Weights of a small mixture-of-experts language model, trained from scratch on English Wikipedia: 16 experts in each of 12 layers.
Below are experts of layer 4 (counted from 0) of a mixture-of-experts language model. Rows are named down (a neuron's output weights, with its number) and show model dimensions 64-127. Each number is 128 + 24 x the weight over its row's rms, rounded and kept within 0 to 255. Numbers have three digits each.
Before each expert's rows: "comes before" lists some tokens at least twice as common just after its tokens as in all text. This comes from a sample of Wikipedia text that the model never trained on. Tokens count by the router's weight.

# expert 4
comes before: "0", "9", " |", "8", "5", "7"
down0:124176148128103071066117119150116130165161099088170115153106094143156139121126129132164135135134167152125121139134150122104130128123128082120141119137100109158112096123148139151132088164120087
down1:150150122122118099130113140110098142146152190129124143146119081151138098117082108101083160127132125162121108175096130116100120158170111182133151146134125165132148168140128140124143146072092132
down2:113148113113122165116107137109135126143053117148089128090153106188138133108167121129103135108160126113073096121132051165112168133119100090118136169114154132126100117169126094150111162149147144
down3:095113064129121164107159109128093172144092118171132108170107157075097106144120118109121093151115156129136125123153134114094145111156130126139146171125096147149102155108092127100166120101113125
down4:164152142176144089107098149114115145143144138113148156117118101108124142162099111065139105069170134120120150102139119159114170155132096143157140185146130117123140139101118166096156158166110116
down5:068179147133129107135133131103142144122120118100130077128122113158120120128129178178170084134156130118099129121129150149150176175094107148112121147150145158143104148155165129174106132118136154
down6:129116085145100118096133158154178126135148164102114122133115155148126136121096156083142136105131087102129117146139159089160142103112125129157115136145156158102089161147125146137167120106098161
down7:134111146114099122112142121129150109143107086098111135135142149141164122134118087132119128110134128137080115148100112126113118093127174166135098139121136129140146148146088125126078100130145164
down8:109099127155172092075134094127119101109111157188166085139130168141130101147174123128114122138120108110167084118088143158173117163101110109096107106175124065081129139121094117079098143119125086
down9:100163125116124114118129160177099097104113102151132183161148141137139140072154150160084099138139120137149115147184139134130116105136154111153096125157177157137109122142145105130149138117098103
down10:119103081155114148150125122130139120121148131125161159156117149169118103115136135152149146180139121119147168141156133115155136088139154093105126136129097132137124158143151103158149141135117117
down11:140150118116123094150111134139110086128142117098143178136092121129139114153100161137164136148122172113146150135153152102152120161101124126103119130095133136152140112095119127127137127144136078
down12:096140149101131149142093126115101153079133144131128123142131186134139148134146093143174125155127131122117131153135080111159100127125118154136138123160117112153112137099170098141132109101120115
down13:096137184120146146098130100131147124115123177134138149113172109156136159103125147108091122136126144118121143103139174095170135122145124157159143157148095158113128162134111119098124110105157094
down14:157101138104135150121142110075144152094119180151155167126084097163126158107115147152105110138129153117094126139125116140166127134088109126097087121097135095090089134095112143105123112130094140
down15:101099083147107121133118141178118131150122131139081115088103170123116126178115124116145142133114141132098088134126133097142130149110148119086136121150101160105103090092108147100089176119108163
down16:123109114096143177108097133173124129060111133157121132141137107131148131149159139138135122154091131112149174109139167126116122129114118185135161121132113132142121147160172167131098120126120139
down17:123163159113109125083160123135136134143139145126139161127118121167190153177075150104169169108146107122144121133129123100128087106112131121136122115113154100115134130152127124150144100110134111
down18:158095092146124145138132145103114132127128148150110116122158103121116107076156112126103103146119141107081127097165133161172132138120141131130141193161145148147125167138116150084139163100113117
down19:133119132128106147146140115119100135107116082146146163139145113118118116152107128114136134146139110039162100152149118156120135181137121172114170115125107125170128141139107118112075135107140114
down20:125117089127137124120152108121153127090121114120145172157119148127132144120110134132138136107120141170130105145076102128141121127160109140163165093134128125123134126092149148136125105147151124
down21:133107104140149124134105117129165093139172093128130125122172138140146151127181129172146125145084143073123095151160123169165115112143153164122161122133095160148113125076173111156142118178106124
down22:143083130121102131105125109131130158092123168123098128132163109110081154119164116109133138138134105162138122134075125159162142100130175136153143129154073173105123111144136126118099150131114156
down23:113113121119149125104123143121138124097087092137082116106105169126126179114116092139110133145105129170080159078149110117161120109117143116133146164183182124143118117140120135125146132109111120
down24:173137141158127110082100116156163086113126145114132096153158107117192124124086182132116142144108106095120110115183074118142134099196112141139075137165136135151142107176123150114103130130178176
down25:130125170127111143126162105149147124146125160120133156111149083114108135138139143082190175097144131155085090123169102121104146105098125105122100096137131126143155081158142125116095109127142130
down26:130111129180088187159096121123130139160121165120143140136100115142141142138096126166097114100166131165161083126170079132195160113141103123151167080115130109123104126148156100132155116113120088
down27:110115103134127110138116128135102116096114108073165157116149085102144123122121094129106145187150111131172109148124130138129106162081107148171150175156163112135131123094134145125146172123133153
down28:139094113127099149123082139076133142124179119157124139132163137079129134116156113131154070126161141169182145123095159132128098146132153132137131145151109131100113106119104133177136153115126118
down29:139130122169136131092095113114136062141167166137118119172148130136113100062111114072167120109091129123075131144155116105167140087134134093130123168138088125147145115103151085093101100108100109
down30:143147102116103149113135063100118149135083138108147148105122164133162120143159139140124132136140120106120105135128146100068182094114160107104118130125141112111164111107111112142093163153143156
down31:133131097092117155136131125127116129105113147154130154093097090120135149152157105083166120165140127159121099097112091140127100123148143109130096099119146168151107134121119165153118145152111073

# expert 11
comes before: " ", " the", " a", " which", " \"", " his"
down0:153123153163120138123098104107158127149138075139146086162101133115167127102153123124117125143144104114094155107145185135127121144108112131149136138125098148088124162153149135095122102152121115
down1:129137154133081132155114123132113167135133141100189126123150185135124134122128153139148108156106103104150128119114101139132138106132120159166102081114140142186088170155157132137117155139172127
down2:146137133129145090135150128140150108132122181152171153131128113163078152174147154136109126114134128174134145131134111115111127165107134163139128139157100075169117122126125104125158157101218099
down3:140142139152120132113085133134136169145140147077115155058151143152141173098111121126126101153105144166181135066140098131123146162106131121102152120140128140111134134131134148113107138172120158
down4:139159164145181130148097165110126125158141130109155149091176075125133120143102123166124118107154120105141171132175110168127129142157114152127133147139160118128142109132160098110114084092136095
down5:150138174093114095152093099168104157149126139157136097114153150132126115113128145139127139117138149126126157139120124129146127135135149154119141084199122135147110183132180148111081125187137126
down6:076147126128131145138138133086158118128144131112117126144108110127115155127144129152173158110125147107117116110112164114141098137131099131152108102073112116143130161123103080163129108142106113
down7:103118126108143166128146150126150124166147139133133089095130108137124113081133123130173069129115162164128096175145107159144125153150167110099123125129131151096128138130145107115148129153160149
down8:126136117137148148111110126057095154140127114121117089127136136121120114147165113112093089158120101160144159169150150181178118135147156110140147135154146143104134113140132171125138132154120185
down9:097120126175124104128106121090118099121125083100129112137129121122108138135118119087146089130110101149151156125152143111122138159141144122120129082154092135129147138102140114125127126119112090
down10:126100144128081141146148166116122158159084144163147147140149157102140129124085143113171152112143114130089137115100123112088089118143137136127140133104147071135139068149138130095121118130150134
down11:123136153108105167136121161104087115105127123125092095098101187132119100164178110102141152144173130132145129132166128106107135172107126092115136146131134056111125147128148120114111159144133123
down12:131103119112093151123118114138144140150117117122101087098080146135118131155130132124111111133141109088164131113127113079125140108102162108139168150101113147167122133141182127146102118115099128
down13:146177118131131133144150114144113110124137107141165160112129087140135103148103136117110148102112120063115129154096132111130126098147120153097121103159162101120181120167128107134159102127115121
down14:088118132133088113119081119170133137121142161113116095103105176124170173140146118112171126124153125113109110121077168112116155126105110091093131068143116121143152154140128096079150148125113092
down15:119163110117147146152078143053137134110145071138119133127149117150133134107173106174090132142105107122143130154101103112139112135179093136082104132154131154134151189110111107143120071121118118
down16:157129126123134100127102124108146162100108112098137139096191089109115175120094141143134113064097144130101125124131139117120091141116133113109122117139130126104136131152119126129105127156112107
down17:136148145112134123090148108138149168136128113121108119142081080155075103186108158157161154104101142103131181130123144142093097120141134136126151155106144110094143142148102110146123142132132116
down18:096152094135161186095117123082092110109146140166131131138163116143127130109164154126113103116112148117124161140167156110117149112105150130111093145145146127111143148152209114102092116121099121
down19:144104131116112187134110144079130102162148116096114139186123075150178108128117105160142122143082100151130120105139135106128095115153112160119128129116083061130127118168150113077119135110091092
down20:128133093127123099125164128115100153161144108108099140152141087121116135129132123141159115088123126109140136158141185114107133172143124143116131103076178121103125130143114098128127102085119110
down21:157169144076101125106095124122147125102139141201126107137082126100150165070111130099144093145119161079141154147125152152160134065100137140175149144117128153125112162140113150123128167153103119
down22:102140127114101113148153163162104150147116112116131086152105116095130129101114128107129109154132103126106129117136106162137142096144122143091141101174151095108128104158105100151155116143137121
down23:127085112099105178119099145122101170151094156135130118107122115102145117119111124093108109157098140180147068098121097127136167075147142138134112104116093122117087121184141107089118158161143138
down24:109162094081145086165122147119120141138126141128112160127167113107117113148149135164134090123144095110085096146099169171116125122099167136094136121127155119158106104094108128165152149166122121
down25:110124132158147122133142139094087091129098100146114129091095143089121121163140158138124148115133165148086144151184107095147138166120102133121181122125133116126120136096113105122144138184156150
down26:072159098137133156147143162157137136156125101140122138155116126102136110139115094136133165125100123076115121121121127185148146136152074142125159090136097131153143138134142103126143095119124116
down27:165141116133095182122138101191125076154089135123153165096164054145147148162126149115116142120181160087143113137126112096137113114130111098092100128098113093100105113137130131137149118135135171
down28:110070104100171169123119134140094095154144160123130145122185125122159149101129150126134168143152132169131176135134104111154131131102137140171144131107139138101110145112136114139131126145103100
down29:103113121123108094144106121167094112156065124184130107101084157129161124149134129178080109105139144130113099137155124131088140185123117101130183154106191126128103138117095094129142144150122160
down30:126147121156140098150125124100144112118127114132117154134149140104127109137132101168101092098078183164093122120133139168154163143132142138138129108133128137124139129110104131116148113167168118
down31:126133130129124111135135141109072083150176095154100120139066141135151107081136102135136160134112126101152123142141150116119158157120086170136168150139147145146119099093106120110176134113105095

# expert 15
comes before: " |", "2", ";", "–", " League", " season"
down0:153132141088115103096101151137089119166142133092118122138104184148159107095162123114145097124100127152153150114097149113148114136169137131131196135107126142102143127135120110102139111129133138
down1:122125120145063171115137138131106145143120129178164135152149162127129096111157119113126136134107124141138095132124109107083131137163146156086132151142122112122126136078093108102142150108139103
down2:143090103119160134132103117107137145174136126158120132151152136109086159098161089116150130139100195101122146131116142169127122136123162136109160110150141144091151126104106170077140119113121114
down3:129110103104083118136137095157150148117109132124108153140118101177153108126115156116149126120103123113129120109111158135114082105144133167114136121067141142155167142128115174135117115121116112
down4:107137135160141105157141126148100108104166121144147140110100084128107126107155120144124133128104134089099097148167119106114132100110148130169171166150142169144094151137129131099131115163169151
down5:111099138127076085117121153100131149081139131105147140113094139127100115136138138087136107127108168089141084139153117166089107148110140102071108152158145119152141106139117117136118170116119107
down6:093178164084130117092106117134140102083139148130176105156127131101126132154078123097169112123158148132105117134145116134150091097107093127119136115111174099139107122116132146113130099156112174
down7:153157148113083135110068111115150109114157127100152099107072140170105163100189154122109097155126144133104130136102129150122154082130103141125108160164113145100111113059154111143134139125131075
down8:138115129116152105088129116129118094143137093140107105081118141100116148123117141097111125118152100126143129135149152110111154134126154101150115137156138096176134118133125138162111108128134187
down9:150123132141090140093108130161113120144091122132138143168141128144116046123072110093098086156080164103113153109123140109142185125144075166142129152141138176136153123167167151144141112115130079
down10:155082138111157135103100171142129133154134141146148124118107086143182128172138119111153140136146080144119134129109132156130137081128172126130150148108146083117114153087170111108152096079138158
down11:113102170129112122156114123184139152116062148135156100097124150163116146101148146105142137084115145107160146151157135120152139135142106153133152110122174101071100049076150178134129138160126126
down12:139117159184122138097124141164097120148111170129128167136173125165158160130141129108151103165102134095139136145106143105142094114103135158102128135149136155160142054125120136159132086069121121
down13:158119109157113147091129145115106115115136105145137121171100180120107132146088122114136199173111127135079133110135158126121140096151105131120117128140164139115151111123150164113177115080142123
down14:076113127152101162092130132116118150165143135138119118150142168111119159113134125149161147139097112161162138142152127113148114138148140094151110149063118116090114110136146133123155141140128141
down15:177161126134151147153125104131136163111117128142124104136150119142110147117138135159129164140107144177097142147165119145082173146095112162131164130174148138095120144146123155144124107123114135
down16:129098118106129100159102141089121141168108148172135118124146121181141167162150119129125117110118133151150116107158140102099109157140105112194191136129146116066113158081144137129134097139110127
down17:127148150114163111114148106143143136168105133145118123135150123128135132149148149173112115037078103113124112171148132134140170167118128109142169151119141167090108078101129107139133111130134117
down18:135109147115139124115109159086161139122141133161137152117084130137115120135139116191152112104168148128107144149167126128164115119142131106079085166139140116167174131127174134087149089142119140
down19:106129147163098079127146104119103071149120157155098132059141136085178148152145134085136172152148114118123116109067125130059124146125094150091133075164157128132098111097121130134148111095110129
down20:086144117168147115105127160116177151112090105126127094095143096102106150144128121139112142117137167143115151126167116149115127144133140084168107133075127153092114150124197095136148096145095155
down21:124168129131115192157152151121170132093171131117115129135152119111146093134118099110099091160097180115087109121096120170126122137121096147109120102126150078169149141161141141117132124127102161
down22:132165112140126146105153122138143083085139100105113135117139106121121112144126121132126133140104128102130122142134136087167156108134124121130134148133130135153111059099110117163134163146172128
down23:118132161066133137096134140144146129107126148139154145113158137187150127121102142138126124151120109110169114141111126113129101122075096127108095084097109144166136145122141085103146136163128091
down24:139109159119108104133108144126121136117186105142120138131101122171140077113136086147170137169100110147123118140183135123132132130131087107154114116052128157120107118107126117146136127114135093
down25:140162146106124111172109142105096158112117120119139131091090144133157165146097165161090092107154130127085085118156119134140114153150121084109121096133086115135141159114106122113103118127098138
down26:115160126100153152124136136187142145140114184100083132093134089108080113119164162130150159165121136143083191126101132151154122127139167126106120112111146208126147101117138146094131139155156128
down27:117148103130143121129154124135104086118124110125102115141085093099107155134127114113125092120091141126098076138105148172152160159156130118136114149140163136115107101118099122140138105111130125
down28:131148063090080107154130111109157132146109135106124180102164130131087131112135104111138107127151136131137176137129129115161110166115127132149148120102116132119128141112147141102130121119109118
down29:115149136132136117118127136133113164112177135134157148145157122110122110094119134127107091104122127107147124108131085145161133135120075119175101103163142177123101084056109152154102108153183103
down30:171110112126163133100162146105126129167137119164120136159137172142108159122142122095156108138119103121145089135101148170155087125091166096136149105114141151138139063163154113159161157128132119
down31:151100106065136110127125126119119132103131142119149121094129183156147161106127104119076155169128133169114077158116102134159104105113149141138102115133131165105129068134110122151133132155142118